python train.py --n_experts=256 --moe_layers=[0, 1, 2, 3, 4, 5, 6, 7, 8, 9, 10] --normalize_top_k=true --routed_scale=2.5 --head_dim=32 --vocab_size=2048 --norm="rmsnorm" --attn_scale=0.193 --init="normal" --beta2=0.99 --warmup_steps=50 --batch_tokens=65536 --doc_mask=true --dataset="wikipedia_en"
Below are experts of layer 8 (counted from 0) of a mixture-of-experts language model. Rows are named router (the router's row for the expert), up (a neuron's input weights, with its number), down (a neuron's output weights, with its number) and show model dimensions 0-191. Each number is 500 + 40 x the weight over its row's rms, rounded and kept within 0 to 999. Numbers have three digits each.
After each expert's rows: "mostly gets" lists some tokens that are sent to it at least half of the time; "raises" lists some tokens whose logits its average output raises strongly, later layers aside. This comes from a sample of Wikipedia text that the model never trained on.

# expert 74
router:502542476458462560462539578526535508462497513513437470440518498512468480509539528509486476543498541475472491467493526499499417494542499482529483455471460609434515551494475490453479488528517524524493538442449487453400430504514523506548518613519537507484519506504476514398465472508453537499510534545528509493477558542421579402540578492549463503469535525501446499384491452499420402469542431467529512552538516481563491528469428511490476496510511505554485529474557420526472470523451510465491577475438497549455465482527554533524450493443501484463513508489519472548498477540527489472
up0:529487516532468500482481512496515522528503619473519474566528505496514523465481556487570503587555513492461518467536532491423481551470477502469494513492454461500542501512548497496554605497495487475533612599490494483436422516467548472509483529456515517459486495514515462453428527450479552545508589489500552428458531555521521509517537548432538480444532507532516470520444552501452444470435473479467506450481451536573457456501514440498496457482492446545485502489466514560556495517506493550448566499449471533459499431478430508460457450474515449481566526523465487530552549491536399560
down0:503505494430446506520558505456468557522506471452510516516463443494511451537540491538528492479458501462491525436441600515460452499549556498613535449475473551513504493586501463438485532571436436489501475483448492456476463485478460497501500535488541497541595540509474433445494542555513507492551553423470579491530519515467488382463488437568465446439505525445521541491513509485484545444465428565439539468540515497468553489526531498545534495491551582494444468508473495548497542513487445509583525516456537527547481488439502499553523425485503510551521485467513460524499543465507454508
up1:520481552451460484482530527502470472433515526524520519560520538429572472572463486541509518478473437544514520481545560517530546451551539480572539440502530535533514560528525432453508521476543510488506451483497522457588512480524523513535501588570473527533618389492508501507448563476485469503485486501411458486517493452533476500537469476495466535530528428546449530503561502493502510470449485384435534541560501466513560450505453537611485493512459490538497543475448480497526531499504477554496453484422499450486497470521554487519507487543500546446541506425521445547544457455472518516
down1:556444547460470501468526469443487425544490552433536477444529589541479513437454480461526445443521500494526483545420449537468501534500489577474536484517499491489476537440550575531468452525547452496552622470506486485567527460530513376538517531430529505473434453488491465463459534503450598493492540478473503596553464482504463524472474505493515497523541510408483469514479456501484484496488454532531525538500445481535459537512436529466488501510536459561474509442447429528576528496462530456471546417488448480492485464452504459508509516470589513507508503501443536506515532501504518485
mostly gets: " co", " Ma", " ma", " fa", " Ta", " bo"
raises: "mb", "p", "de", "lo", "g", "in"

# expert 139
router:522520422493479537486472480440467556554476508580464489532535504476477552546477478499518492484478482572561528490509481542561487489512527506487471506464511545456528533497443534449503469527443538533489505485480502466445495513528489518494480579533469461499554504555444501428474516549495445424516513533499503527516503539461531461461561453510460482461454547480495498480505454556464464399489420508527533484463491458580500463389514519537499535573497424561553562434531431478418573601478456458556548484472518562535500502519496498444547551566488506486530456571529543518456524525522441574
up0:432549475504423469491555474476500489477433548473464491500455498504498482504540452544441499457474524476502456510465474512506459527508578513485481469473510461478446490512496481584466429469558501489539432535472584546452507487497471507522562506418567512455429515488524519520610487511478419547470469475539597528514414449509499405505599581472483512501426553541418460419513535461449472467451467524514495477479514487501459479478479505519542461530476521494541482464536469557467512504502469412516556545498471483480503580462507510459435527490533489599521485477484465512544527484506544464
down0:569516493473542509488460479493521460461518465539468525505491483527506548460423509631519478492474517506493451536498473463546492523538527424556507524477536506435456540554497473509491482526481519593492434573466529439520490473477506490496493526476541511480464535537509509607466544498519474537525477572495535506464559518584462445440552549528550515446465490468524560472481433523465541474487477486490501450538570466575534513435555547496505518497539428452457483577564445370517476530495441460500541524507507576498469515513425482469436542496508504539529516442454491509484561533453556475
up1:507584449577524503516561522561504543514600549555554527525526492468478534541498529476515541579499420557511474494522559535453498517489469557484557546524507521457640550561510497494524511506465539456455520420500570563462465441477478500525466541544470516524529490478429418505500462540538503558520518544514475518508561467525484452552498487516520455487437524490451435517522466485483510483472532466501504534507513497515471520513472617481492491517511515437520591484498492515549572570504500513454559495517492520546436483445502482397493586474472482558477527497522524533556509495452442492
down1:488454492469545485591427475489477533491483468546569508456480507465531569553508427538466429447516451513490499523556520533458426493458455490497480471506486464517399441534523563435459550574541522546511487521471555541525476428477497523437497492484464517477502478479523497575606495452531501524475477534540463547516518512538484534507517471441491525493554481440518545483527507497511510425463471461496472464489486556406451461491477528481622440522551537511494509491436541441461485463493544510514475509569411448479366507521461523505513493557482522464493506510536458465497482506542439486
mostly gets: " Vi", " vi", "con", " Con", " June", " May"
raises: "t", "s", "a", "le"

# expert 246
router:479541460475481482487500454495408492510492524502469484472442567552499435475493533526443526459456492572513559459461503571559481474428489527536513546496437515506465488549441451507526523524500495426434470499484507509508413531585444521468483529507571455446483433532471459467450473553494470514520485509526532511507488498513520484549528525520516493473488535516519538437532472555478486482489490515528540521505482422581458485498369557501549535526434528451533503467560526509457532536577482471472516442422506480478433555444511542481468546522577494491526417413534588488577485464539492502
up0:533499513476504476493542410489518536528514550560503479462464472519518458527473512418470510439484556443608456477532480475493448463534575542479476552487429499549445505597552491485563468606437504496484518452495620469476476491552463573491447517450511492521502453445518529493492460560503471540457486507579558555531495442547463477435570469558496532468446523455437517481493511541482448498453455399526567512476510482567494522484492487452492492506470551475498445449571453487518505518563494461528500516527516525463506516514502483505491499569456451518517522463484534515519480415549514517
down0:465466452513447460517589524515519507468453530462489563464506478515527433474557458434495489453496417444465444541484571523456527576491464510491466551442550545499424509543476482522512506528538545491482525473514437506505494544482532540439448482511543548482505566531444490491486511435500566461517529493518519389494488428549493532477474505546492452437505392485509551555485550585493500518505505488548549466449508524474442468393497523492494527536380485488527491538467513546547494582541421548500546460443514456484531507456482542496503562547504534534512541498520452466486481546488524507
up1:569510427480519452511522552438506493514453520556504494544481540480480490484464401477549540511457476484506493468568524570506547541536495474492542482494474494468554451468493502533425477483480479472495525507548501568544490633490468471606567520567560433395497433524560479510458443534599470494424521513542462456545492550469460459487484507476509503528548506521495464527541504495467448454521510495418502483425497506524481552465504450424485514477590582449459511478535502427442449482553468514486491505498512503475449439500497501479529483470529471516474531511444458521559554521533485497
down1:509527498380496472511525490527457498461516552573486504455450467536450494502455423470389526582524482449522482483437591540485507498544473469436455522481488451479526479405511497491503530482544520493471547575513479514408574461539474487584529521524497501486529481495537515449599457600513500518452532549422553513550530427495538446504445486476506446512448539566575545450546570507523495519489528466527465519482498512509525488510507491504534462503489522508502504477489544418516453513523527544460500536465519513505538560470452468490537451452560458513452473551534467522537471422522477467
mostly gets: " K", " J", " B", " Ber", " Ke", " St"
raises: "ar", "or", ".", "art", "ir"

# expert 88
router:555527411423520504392575480473402492490526541516497508512480510512522486585461487456495544523462527553498519430566558547518417525472494482478499566466470551457487478544531507509493487562500545434473500498502497517460398507512476506589489519511508488398537478498555396468459471526458496524433510510491521481503541500467502489538510458552495459448484459451484525478516497528452419488435547467526485470482487432562541503483453511495535511571506510496505543446562443488441456509535447608506494525445576512512460517470530468505492496459509472517493478416548529537562469548502495493
up0:526573472500484479477567593428459497476511558445499550518530510527441480505525515503491391513547487467508504506501462592463530528500520464484514446460375561565504458424509476465541566531517434529470478498446507474515485483470501536505546480507449479570439479450514517505450522521499492519501468449534542531483507480466531512495521468535563504440523573528485533571484509546540467529442475528437466472533484425535435479499489528481561515560534497521439444474506538491550490471533462489472470533421534472524455538440468520461441484492454515478447485543552541514474504358528506564
down0:509506421472485519511558547438513423481445519580429532526439523451538558472476550474518412505436534497489504466531490522451503517504509530550529534488478489505457536437478461502477501507496549519526563458478454448485509519492469542504516525449460488504537491557535579495456455514472518502535496510457456567484462511451515477433491468503543452498446509523502436493465523506443524484483470485522467475588509445564588555528518524403445548544504452581482556504468422550470404459525487519443527471547433437552565477471479497523477464501545432523491540500428435481513563481516457556
up1:474497493506425536451547480486525469468493459487519463405442503557530516456513493441543534537413465568462508523518526476559460489551470510497405466535524463510478493610472541436507478508513534465448534533519488459422482447483504547565445477489470455494556480507391407512530503514449449483495558492419459485472520476471540479509493418558513528465511526426489492498492416473510511449462530466444519463510434472489437473490478530470482467483485526513501480573481514565551500483535505494499453461426449457505520491478503554460567575476473417514423535456497457522445513525529529502
down1:423449530412538449529450575517506462502507508489485521440489480501516449542469504506464447497517502495479497527607572527472551554513470467462450502515452490506542520536493486489443504440532501489489578446540537531546553534472506491503534549509465501501463494461516544498544541466478430556472514541490456405449453501467515488560446504575495471524473477396569536487487471494517524529540615496505464395469505529498533479462556482494583449578533469467572503566471497462446416430467542502457499549497450531476516537478542457500522567541484476493510449465482445500546504513539491512
mostly gets: " allow", " contain", " claim", " kill", " return", " lead"
raises: "s", "ed", "il"

# expert 67
router:503550442417508562475560550470533521438488550509504463492520476600526493472468517506458500524467475530511504464516528507511521465503435477449473476442500538500547538451445509507378496455470520468431483484501512436438440536544488553494521528507551483485463491529467435447501405600457489483559516534542548464510509487457583475472569509532488505505495553473463510437527446589493455390503451516493506472480513448548481474506457585511537537507454541482491451505513507485437512570471520464555546502435546515477424534499478466466533518456571547522551470469479574522487472499487490530
up0:466447419487544556499480554509562507495466543454464539531485472572587514529416454520451472484543495493518492552495498502553511468458515464530454489471541510570508458476523474521432412506496531410435475500481513530436441570527521553562507483537516547469496506497540481455474480520537503466506503477512493427499504473549525461493553515468480504529515380477498551402469436500540480556495463543559495524437516415596485502509524556515503519535501558512495539481497457497483453463508517483501498497387494556466448545589519539500518493457548515488487439519508549565450449475465565519
down0:489558430466492465541533566467482528543487508435499474438529522533521477485527472555499504510505517457534495540548442458542520504478496527516499484518581526453473477513580475387433529510554424490489547551500417538569474476507569496445403529458451539537483520475464473470488421461490465547530536459493492503608525474495544539488414468512490540523450414543492547563430495504460569540469530581525567523494521528506516449537459531471557559472475410521533494560489499526510491475462539453484491504510498429467481533555508534513512512538522525458496468548540527436517514524448452497
up1:493509532466467553466580537489463460512462431567517524486561471524487471550452567476476546441408434496545467491498533538549494537521454489460457488430471585555458471462452439426463526466496519533395501427577523499512497535480505499465489547450508449533500442504515527497529446542496488486478529547517596537497488432432539479478535566487455432557509517453440522508526432552550498490477497513407545488547514523529495539415506519533489503523518494476526455470514476510500459521457554460554467506495474542438493467500514443492512555560487542609528543521470503485524458454527524499
down1:519466551511471461411506514498480505473459447479524456477482418551450561486511480497437471479528482496448493446530477578482520558486456472376561482407410491497459503498474430470491525460529485516460486542506489539426609509430510400464487527551467466511486531572498500507481548521451534508488481455460492453510519481497454478502474443432527576489548520500489486482507425483529508497481484422503449428539537483503527528434509526617534444518513511516529494506468550424504487514488496505512529434589438506477485546476469489502441521436487550498509492497516476477466525488497447419
mostly gets: " sp", " fa", " M", " mo", " Sp", " W"
raises: "in", "ill", "ur", "on", "il", "er"

# expert 96
router:491562458499469489429527529480493512480508531520456547468475545530545429516481524508431519429461517492460548458523500518532475510475472469491518534404495571507589441551483455473449503562483542518463479465492567442526478524554465531561514531515524478443548590499523462451448480557503539436486510541528545458495495536450546496509505537525480487504508554575485452443504477537415463431424449555525511451489506472562456471407416503519482488487513512513486497465596470482435514562586457513491523457463558488542476471524516480480476480475504534514531425446547501523545503525469525398
up0:505490540385444509506500579525472537478512457522500460528507520532501492475457484514477486522526548555500502470570513497554455477544482503474482548487474521505480541514497467471590472536481562530451461543467536484538580481481497509508509506518502468470560528499503454457495532487415515562552538527498489530500537517545439508495434499505528495509450479574610455452557436531539501469456473498461566422469508514564535486425459495512493489507552434545448468563452531375421464544454496423471552456509503501454507456508458414444487489517491532484558477498586532561550475496521504434
down0:418430480506516519461530479491546470569463466500460539528517529572502516516471511584509566496515531500504434527507515512476463450456553520572409493533514500506517506515443536491482494484569419470510436461535522503540441469602522488595522438523510462555608527506583543528521564524537528534487493437515457513583458561471487553482468509534488523501487504510518477506439482412530481514521472502512502488528460546463478511485508458550517495391557506542421466538439539463482521437513520530493521532433526491501460589463548574503534492506495469538489464458502590508509457500501531480
up1:527532529518529618499435537525494434501497560546513476587506544511469502472470500491553445499469470483476526488450513483529458501578438502492542440510534516466506491520479516593516517375441514528496455501506463477491554499575525508511479490526616466575563493534495470504514479521463488501471486474477460426508489435469563450561454513515561474557503499488505585575479447446464513447568485494505496550454533482536501547473474494540475485501501425454462478543485553453528501527448516511439440572475529535425485482492456439544518494493527478472474482539475507527469549512481378528
down1:553502499484487521485506538453545480506463570519484530547549448551492547577506452445578455511475483478500481512479554497493489513542530488452567503465526463495547522425496593528479528475477474468518551464464509535484608489425503484460415557515568550527527516533466567454463471519513508489449498557464472454442458444546582455502439507477552466501455464461506532503460467486470571512540511437494561563512473493544626512501513555543517403472473506491508501537433524531540419518483477458547493505492533524555450453506499496482571493487524457428511513565495468511441569534498500490
mostly gets: " Jack", " William", " Mc", " John", " Robert"
raises: "s", "es", "gg"

# expert 101
router:587559503466437581437539572481452535472529469516483461563478511532480509480515545470522516512436520509508478410450480508513466496486468532487468517487527563476537541526484437448509481471485564452513499514442529470470520535547495521507484545469553498537557525467466529434490476549465519393514530530503558476476460545488575452493523507483478481483435496463511451395512465538485507453435481553579533559481512457474519534463414469520554464595531440529458513472480519508457543513522446505474505534464525528397460483532541509526548556421505480548560510432548558556498512471545523462
up0:431463439589477486552460566486496540485468544479500533581494543461484529479522523475416558493543512541533530524529432518506547437508507496487440574470529453476517475502555499473457529526494553481539410461510514486535510513580579567537483491497467393475524518556519423454504435491547422482552500521481493490503476466507543485447527543551527538478532543525571467531438475452435514464376549553518498552437551471507504462517418449513605501474499478538559544551504573546491453519509490535453456511484495465501520488497532469487526565505500487522460512537483483502517495480503475484
down0:514505507556515426539470513461481532503516515503523444389516510519521490441515450478504568518504512477496462441544484465489474511498525522470483484424512489488547498530561445462405459431515466562503485546514493478541514546567460568501507420534401516555534496594491537464419440483478512458439468449454424477540480510515541502488470542495550499453517520422571527475525561477530462509517492511503562489443447479513596516505428471485490528457503504552551530480473533524561482529474485500487572458485532498529501510550542551461407452432560530545454528465503523565429494488521487541
up1:494471532462483472440477487487496543488506529523581457526477496531528578588461472493435557528551475500536536497540576513477516477498468471488487625483525589556492506488572463467561509510491558488563554487544458530492462524429525459506450444465380498531564438430483464510490457544530502506449603523448497527526552458461450498522487512512438469477489531418519440542496518537495438449483561456518485475535405450474510535507478494530533548483529542531491512456450517425575525525512520454506497502508493484475483464486454561501513512504503515463550531531532539543470400533511499486
down1:510463539569540513504516442491491567475550475531505437547465481526426529542540427519504496429495536517535597474531485474567475466495453474512512532486605488475427484468436528492540505489435471546514549523505507422474451511531547469539509488621441452530484457465425517447476541562515518532584570496530481439429436524454561509536465503455536522477409548528481429470440512464470488465479525447475534545505502521506551493489530452482524473494509519472505558511506487556536505498509480531506460499480522506597485414550483529501493484489511551448475569422468547509489450488531501500
mostly gets: " lo", " Lo", " Lu", " Bri", " Bra", " Bo"
raises: "s", "y", "t", "c", "ck"

# expert 189
router:552521517506488570466525487479472461433507555436437524507503565555523447491467483476449508473458516555547473526486476534489477477437536549511535478418457523470569546549458441474474483532460547549521490533487541476442476503516494578591451538451503428509525542508436434426536472594498531508544521493491509501478420465508518443502514523564499495541503542508467522452439431483507494494511440423498500492471426414570539460463500599495545543510454550489481471510497533531509540571497436516518527470421547484512471498520574498449557468477516473519546448490558546473550479484506481455
up0:571510460511425548483464530516483538541524515485513462547562555441460479483413514545484466538438456515480433565463464506493527538554453548556436463513475491433578464522495533407520603473527538506470391460570481437447440495547533529460470477486495521534478544479509503450504452517476538480475497510460580549425500482513441447477484493459546493544490506521501593496534623548495535451496499455497507424477522504476513561489501478516498505534498521489493506403552500569546498548514446483504537526472454479486459511538522470536478542492479521519540438476519444550512545503527511471
down0:482459513471553537430485469496474516498559508434473534499449456454574465572539464497472504460615523538560495496510493542488501465447532549482465499481513468552534429508498525498516506604499477521498540570429525494541414431486430531513554414499509523487474534440480517484485499503451445527484468412565540562491453507544417432529572520495505469440535523514534493553474422507567469490490487431418538516513501469417566536544502549511505521589499508484530503494516534576432475485490495475495514537508430524478531567471497529503481480553506538488464501460471514488571474488486538510
up1:559535453475494494459501491479513499560541499548508535497557522432444471512481461419479491635538542474513491539587551528489482526481525478457467594503525537501507523566473500570524512559516482504544588477485471430542468513530534533474502500438447404495579527480504489505542480485509511401456522550489510522554513505522496491466494529496529426520492518538537477521499476474568539453474515440518396531508569503459457498524475499531492502463451530514452528483539493530579555593460566502462523482470492532515546518485515446491461508505448501533455467528575561473449576479495506403
down1:479444496525482520514509528542558427518514499396496428521523523487474541508472461478484621486519496523533595529481473513496548463482596484528504461516507455401489576438446495494452431481530495561603536522507532497494459491536479433561437518472523489459466513474520522480572458488509494558542521518491516542508452482464482461536508522529507480481507583549567531424546523536450494556523497434554534546547552517504504505556506534507518480516490515527476551491477476527488471543572524489505517493444575422479563537462507414495523463494502492461461484596523476454435451525500457455
mostly gets: "“", " \"", "—", " (", "†", "&"
raises: "R", "B", "A", "M", "H", "V"

# expert 241
router:473540487432553517492519520513497434537505632462439514461459593518466495528501525510557511474481491514569530503474424532506530503477479507489438515512456473534548462527469544426399497529469481477500449436490490474468434540515478518546521577490539452449534461498453445460507492527481491489521581512482458519432505490496573435469543459565464466427470540457456493472462424546434463468503486556450490527515524454514443532462343514433480526509506537471518515472578488537473513540562546484493464493520478492502434522467525501543501454464476503539520507466529568540519501548524507514
up0:497515451519483547431546439476511435594556540530498410418513508500468512494451432499468483536538434541508551471582546537449481496533462497516505482493526525502505483413551553504478493465523497491470497530495483476526621496494487561521481557463513406502576518464445516494446490507596528432466514453503450425451473487433540447434513479578522498468526534506469490482473553495489508495478489526532522514471436448524511584529506457474523547490547489413478532478582549555468468540554535510459485521515442524533491525525555500483489529538530476491507491438444508540425477484538439498
down0:551441517544545457456547512452476542516517486464555496554480383514472506508546611521480492476464536485538471536525457489525568510497536549454563481451504459503516442526490544512505495517406617538469516484508460420517468445508489525468474495517496534470484494516528513485436526462526521525526513528449541518530504469522503451554394538437456483421519474511556451542470503437507540527497440504476471480488567530516429403463466537548526530484511497489510512441522515415554562487496534534515567492481472529489492408509535495508471474503545518546489529502547408508405486433486488464
up1:557440511537547486495491453566477522555517422550473443482567526495541496541514554386464499489532573498511451561441455541513483556486501538453495524453457535524482460454535532509453522531490506471530441489489556421520522490515494408536526519472467516398514583457525527493504539530460524501506594441566460499454482497517548456469456478437398468479445483499456458508538525472453482488596515552464571540476542542467482464402474530509516535474519553487589480480502469450490504477522480533529410467516499520497464473502459514521530483457489473438501471500496453525495547487514500561
down1:529456526471528558498546500518507487447577479563506455518498517501556486461484481401487463536546433489507514524539549540552479458526472464466543501524479515481480515527436497548511533570529480553411425522464509449436475542493431518486474545497524506491521523451447398565483520457516489573417580417511479469511447522448539522550535427533576498508505517499519532510488495501529456535452553482470444440477538529575491487520500468534466490538492514501543551516490499504495554428546448506492456530540396545529466470528478456582490497503532533431549480446478511409527488476535533434
mostly gets: " ch", " Ch", " Sch", "Ch", " Sh", " b"
raises: "ap", "ar", "as"

# expert 242
router:497518490487477469512557466507415521517499468494460510479506546478511421551480533494453446431481602524467441440567514554488493477472476546489525573484453479484525525505430522495494471490530507488415510512507465459453485535561480524547505579562528499463497477485498512404436511556537526522552526500481524530396599530525565476522530485574483515453471463495542535401517493521484464468502450480473508529564495434545510488507528527514510516558471488483584397467513485444486515514555504506520506459453508554455425464519519507457504418430492459518547484441526594507552448512494502536
up0:459491499464553598484495486535535454499513500474520506500485553534450405524494509514457456455428471499486465496571459549457531510461490492445454543476475461379509518496486537512553472559545553469469466544547550509465524480477523473514445498486500494475518438438415504488535405492514488504487519522430450466480534530522461486473561460483537531479548443465481473535517527395551468460467435462551511456470492427502497528510476584425486469509513573571503534536478439505457457465564434543524548511457534507572501428545554568505484506442530466464501508530518492536473502562463478549
down0:432526482524484474489558524497467552460551468470522483475529510521556570427554501454520535477541531513500442496490474498469479538469501494595470474560499467529590573487544535488514546451525517574418495495516517551500531498500488510508460492546532554470504520584560448559484537512538496577507512428501517483544498518529535454464501506537447461522508507537445477481478486544575495531551526494526590453430460525471479476471665513514526459520621543461569423437530511535490506502578472547481514532489527472488430502466479497533515481497504532534462474486461505439568512508506455499
up1:466562470462512534456481510502542573456473454488539487532465471517503504504493600535468512508556475565565630442470451501539508450519455467479493513499529527478609503378529473526466504379486524469526473531488456483474492453517519512439455557471498505428577467460479494509473503485479467484476515519509532473467504460506510498454517519500545440482538557476521515503485496514431516534547401574484498550428516572470535525482487457461535486465449530517509467525569497449521599486535498551475475531470545521486488473502510534508548535451535549547515497483413464500464464515536564418
down1:516465482603454496431542498497553504512526520489447499505508414541445490516525508518516432565445497526478567482547500537472481503513447474481549512494479518523510452572473442507516560514502502547545534509502473566528522475493483522570549476508419541506523490507462498518489507522515438507582485516536427500515484483439455486447541544497513483539528521445401447517446463589503576504483470503566588462510526472530432488474495489439436487486494522525483484516557436504486567522424530470494450462458495519465516445460440415523555503474435569484512527503512453557434482470512586597
mostly gets: "\\", "^", " 0", "0.0", "}"
raises: ".", " ", " |", ";"

# expert 206
router:527552499526492542513522463484444506462470549501503538511505555506522464458526529473463526460481506522563531494541560522529462460443487503482476497506510539545515536493473507514526507476481476480508477518421557512433410508585480511490489550504556479522505435498443463407430446537482507493509493466456504493490513491509524499514491523591528552463508501531547555429443456503463488504562423475474527490460431409560411455461382534489497555536449584503511421444621510484490495566509475463507517413455494491450460480450543458479492478498542534455530532440529546508538440481551459530
up0:430489442469534550538490530546474588561549495481527467541484493453481499493474529497504475402462489479535542439563527503448415553466430483533446496492464479486413503490490482491566482478534517491538527564453544498458430535487472476521484533519508461479505533418474479470451553460508511529453515515446447493509491546484551539519548412567518489488411521518580495540477459508538491505509491481489497571592414410501500526507540518503629562518532469486508509523477489479454424499479513539519571469476496532521445477538486533472530470453523442422482489521492498540476417542524521533
down0:459509511508472510593551500470494582554592484521481503496506499501554512392474504488540487540446461490454484540528518521485545475508515489490510495482581510575524496474420488531397622477507462451443542509530535487514523428464493488506473441551465510496498460495472514517491512571522461500485490491474516495443552508571522413469550527508467461503538502486542442392498536500465579506482446499530532522599537461458534486608476471466471474489439493518477560570401492462483455553476451548540437487492494480496500499474525511473464475498558523520537468507517415538520507504472454490
up1:564520492482422461484521489487447459466537529521479510530453485516457484504568503458432525503470487506495542453568560558439535491514546426467549526469550521489505438519538499371524424520511508496506446514515560526528431499445423541504493525496441525373487455501530479474579460473488520492471510499585473563526522545469471497505481491456489498460409492571484436490547485457540467486459476490474463467486488426528541447516486529425521521455532549492471506495511414457404477577547518554482511451488471490479545472492460507435509437471526470441527459493539501473522478563461487508
down1:522484533453448521529556483556474501517523480446494456584548506551499463488434570507514457514561476560600536485506483523602536540462483553484475509463499564473442501569534493496526485516521417546474456449535526475541492557508524510493544486524465509489530483484473518359513466428457490484482468469460513532504514448515501570484524492466511459499493539441431478532543485461455444500458490514494476518467525463476385567488474461531471496473497508468548482485559402505556449431564534508475574502527463451483482558465486460525483463540471546545467528538513518560456448505528416461
mostly gets: " P", " p", " S", " J", " T", " K"
raises: "ar", "re", "hy"

# expert 14
router:519505461541464579506476514478454510538436556575460473552483557460477502535548488491433519486460511536543510523509511486498460525535488530529500481455454549463513549525498476510491528528489556481447501484474399517450515537550475541497486511497536519504500470479523484439448491534472486407488495590490530401464456544476513476479530470535472479530534489448492475389496418557471450510520417447466488460480419481621482431485479499580489492573524495529513497463504518513447454588513498507564562517486474578429453490575461475432534522505498513473504423510460518564531481543478482533
up0:478531433513483532484531461453504532562484500469491468573466511447484473549490453476486494557489511482560554481503507507473547511484537534515445464504526473494522473585498511482520560524499547496430475409576469500486493527534460442504471461519480451489467433525545500519526458559478506445451499578458466569513492495570468460489582499503447391557456526480519499552476465535493412564437507514496522565586500473478481447454474497504457474583485478511424464468502553515502596532572439525422519497480502539463516496417524541551449541483523539494515520560508523479473468435489544581
down0:512404524506505514536524400501538486479510565494452444483500548496507567432458525544564506522513504428509494501547532528447500504512470492449446486494583474473452478505535453484528517576507505549537462452513451418492506483474467414505488483488492512444512541463486431511486442446513554461464548561523488463522498454534519442474461471545512479461471526409437445462531549442464459472534471522501460493445470408502469481457483430521443556536533500507525504471520508488469410564491528500427499513575530499467505512472460435572428542543540455478461487497533476455399521524456517547
up1:507522525499435513491441441547510459506445492562506565560554490422516520491529541556480493488543445547577503484394459498461468413541525566458523451516461510537464473497553509544483563549460558517493463474529460503569487497453523503424561537468494543451504489466478514467478469529509535408484498533489478481497449559497507510525496566538450478426508473422523414428490440520532497517512545471508519468512487464480516512501456532574560571557457540482592500488608554508493500497550525474466524479541527528517444493485515450586540566500440538531481495484498479534521463510559489532
down1:529485540454446570554516557478512469465495564523557576536509515588519511466537547524555498554527581456492510485532484497535536455491411509423526538460404464530537509568528486471537516476485478509459528508441526467492500560482468498507539481502500493502508491475503575506478493444520512549509457499478423544539496499532554504549466489505537452473543585551546452556519572521460558522521445509496435439486508561477532563633512476537451493504545425499502490517431460444535517542519512533534499416489500504509436471493511460458509491554514516487512487490509558523467418400543546501
mostly gets: " con", " inter", " Con", " pro", " sub", " pre"
raises: "ce", "te", "ne", "c", "struction", "ver"